config = dict(
    num_hidden_layers=8,
    n_experts=64,
    hidden_act='squared_reglu',
    balance_bias=False,
    router_z_loss=0.001,
    vocab_size=6709,
    dataset='wikipedia_en',
)
Below are experts of layer 3 (counted from 0) of a mixture-of-experts language model. Rows are named router (the router's row for the expert) and show model dimensions 64-127. Each number is 128 + 32 x the weight over its row's rms, rounded and kept within 0 to 255.
After each expert's rows: a language model's description of what the expert responds to. This comes from a sample of Wikipedia text that the model never trained on.

# expert 1
router [115 145 108 174 175 119 129 119 155 171 110 152 104  56 146 120 167 113 209 113 127  83 155 156 160 115 105  81 146 101 211 148 153 196 142 163  97  80 121  96 164 135 124 149 162 111 118  69 148 207  94 126 177 124 138  53  94 138 131  95 132 146 125 166]
What it handles: Middle pieces of personal and place names, often in tables, such as Gadek, Kliebard, Khiev, plus color and place words like Black, Red, York.

# expert 59
router [104 157  70 132 141 149 111 118 174 163  77 157 129 107 108 127 193 121 155 141 143  90 154 171 146  84  75 100 193 114 186  93 144 142 139 147  95 102 157 118 181 118 119 190 156 102  79 114 164 120 128 108 138  83 155 105 123  64 136 117  97 151 131 161]
What it handles: Commas attached to words or numbers, especially years after dates or "in", like 2007,, walls,, energy,, introducing a next clause.

# expert 31
router [143 167 111 169 170 157 111 107 142 145 100 114  87  93 162 139 148 101 172 145 132 105 169 160 164  82 140  52 175  97 175 101 130 149 201 189 129  95 151 107 171 154 158 144 178  76 141  84 174 141  68 114 139 113 186  56  55 128 109 133 141 167 174 123]
What it handles: Past-tense verbs after a subject in sports and career narratives, such as recorded, scored, finished, won, played, plus line breaks in stat tables.

# expert 12
router [155 188 130 112 131 162  78 121 157 177 103 128  94 156 135 151 174 138 106 218 125  74 152 118 150  94 138 109 134 127 143 122 168 120 150 166 113 122 148  52 164 145 159 140 134 108  63 128 142 182 152  82 165 106 121 108 101 106 125 167 136 134 124 134]
What it handles: Second or inner pieces of split words, often after a capital initial, such as S(chn)aitter, s(ust)ainability, Offic(er), app(l)ies.

# expert 5
router [148 153 114 128 144 140 127  94 150 163  96 107  92 129 139 142 161  90 175 153 169  67 187 183 145 121 125 112 188 112  90  76 128 128 162 129 115 100 176  70 136 151 118 155 173 109 111  95 168 165 130 121 136 121 120 113 132 145 104 174 138 182 128 154]
What it handles: Raw UTF-8 bytes and pieces inside non-English or accented names and scripts, such as é, Îrstea, Greek and Japanese, Mc.

# expert 18
router [137 150 104 149 149 141 117  94 135 154  78 122 103 118 138 148 156 153 178 118 163 133 231 138 137  84 129  75 144 116 153  98 148 177 143 166  84 122 150 108 184 137 116 177 173 114 116  91 189 112 100 123 126  90  87 104 124 134 120 140 107 137 195 158]
What it handles: Closing parentheses, semicolons and Latin species-name endings in taxonomic lists and credits, such as (3–0);, streni(ata), hystric(ula), guitar(s,).

# expert 44
router [166 136  94 138 144 138  63 140 139 143  84 181 126 117 152 147 129 118 153 143 143  81 133 151 185 118  97  59 145 100 164 144  98 173 148 170 141  93 138 104 166 158  88 155 136 116 113  99 143 139 119  79 164 132 128  49  50 104  98 136  65 149 156 147]
What it handles: Quantity, degree and ranking words such as more, most, both, either, first, best, not, number; also infobox labels like Member, Preceded.

# expert 46
router [193 128 126 130 139 148  84  65 135 113 111 189 117 110 168 130 159 111 176 115 147 121 137 175 140 104 114 103 156 123 177  97 140 180 184 136 134  97 148 118 156 170  87 150 175  92 123 109 155 139 104  98 156 122 147  86 118 120 162 137 114 147 124 219]
What it handles: Suffixes completing abstract adjectives and nouns, such as att-ent-ion, indic-ative, volcan-ic, passion-ate, plus the preposition of.

# expert 63
router [ 60 103  73 132 163 157  68 119 146 122 113 147 108 125 126 128 156  96 134 138 163  88 162 186 160 112  90  77 203 102 178 117 122 116 151 148 128 132 139  77 155 154 115 165 125 113  82 129 195 183 119 107 163 154 127 122  83 129  91 159 101 169 137 161]
What it handles: Vowel-led or short first pieces of capitalized names and words after an initial, such as E-is-enhower, Car, Ar, En-vision, Or-kney.

# expert 0
router [128 122 107 146 147 136 112 102 122 132  75 150  94 114 138 198 124 125 136 140 168  97 176 156 162  85  94 137 161 136 138 106 130 171 139 124 112 130 143  61 165 210 127 145 132 121  69 138 105 111 138 109 125 135 108  95 105 111  78 149 114 157 169 164]
What it handles: First piece of a split word after a space, often in biology or science prose, such as cl(imate), qu(antized), d(ominant).

# expert 15
router [159 119 135 155 156 148 116 119 127 147  77 141 139 123 158 185 169 156 109 158 153 101 202 134 181 104  92 124 134  81 147 118 181 164 146 189 134  74 129  64 160 149 113 134 127 120  70 142 122 137 114  74 151 117 124  65 111 123 129 123  67 137 149 167]
What it handles: Unspaced digit pieces in coordinates, times and stats tables, such as minutes in 36°18′48″N, lap times, and years in lists.

# expert 3
router [102 152 107 194 163 131 133 128 186 143 113 113  86  67 182  93 166 104 152 130 139  60 182 114 168 100 102 114 110 109 149 124 154 121 169 135  99  54 120  71 140 120 126 131 107  71  82 104 166 159 127 118 147 129 104 116  79  99 107 141 111 140 189 154]
What it handles: Single capital letters inside acronyms and codes, often after another capital, such as IB|F, MTB|F, WGB|H, LINE|AR, KE|GG.

# expert 53
router [144 148 100 197 137  99  94  97 131 108  84 132 110 127 135 126 139 118 154 158 180 110 181 212 134  93 140  97 156 113 169 109 166 120 185 154 132  91 136 117 156 132 132 145 141  34 121  91 120 142  87 127 133 154 145  97  97  87 107 185 102 223 196 180]
What it handles: Words and pipes in award and sports standings tables, like Best, Championship, Cup, group stage, Apps, plus would and did.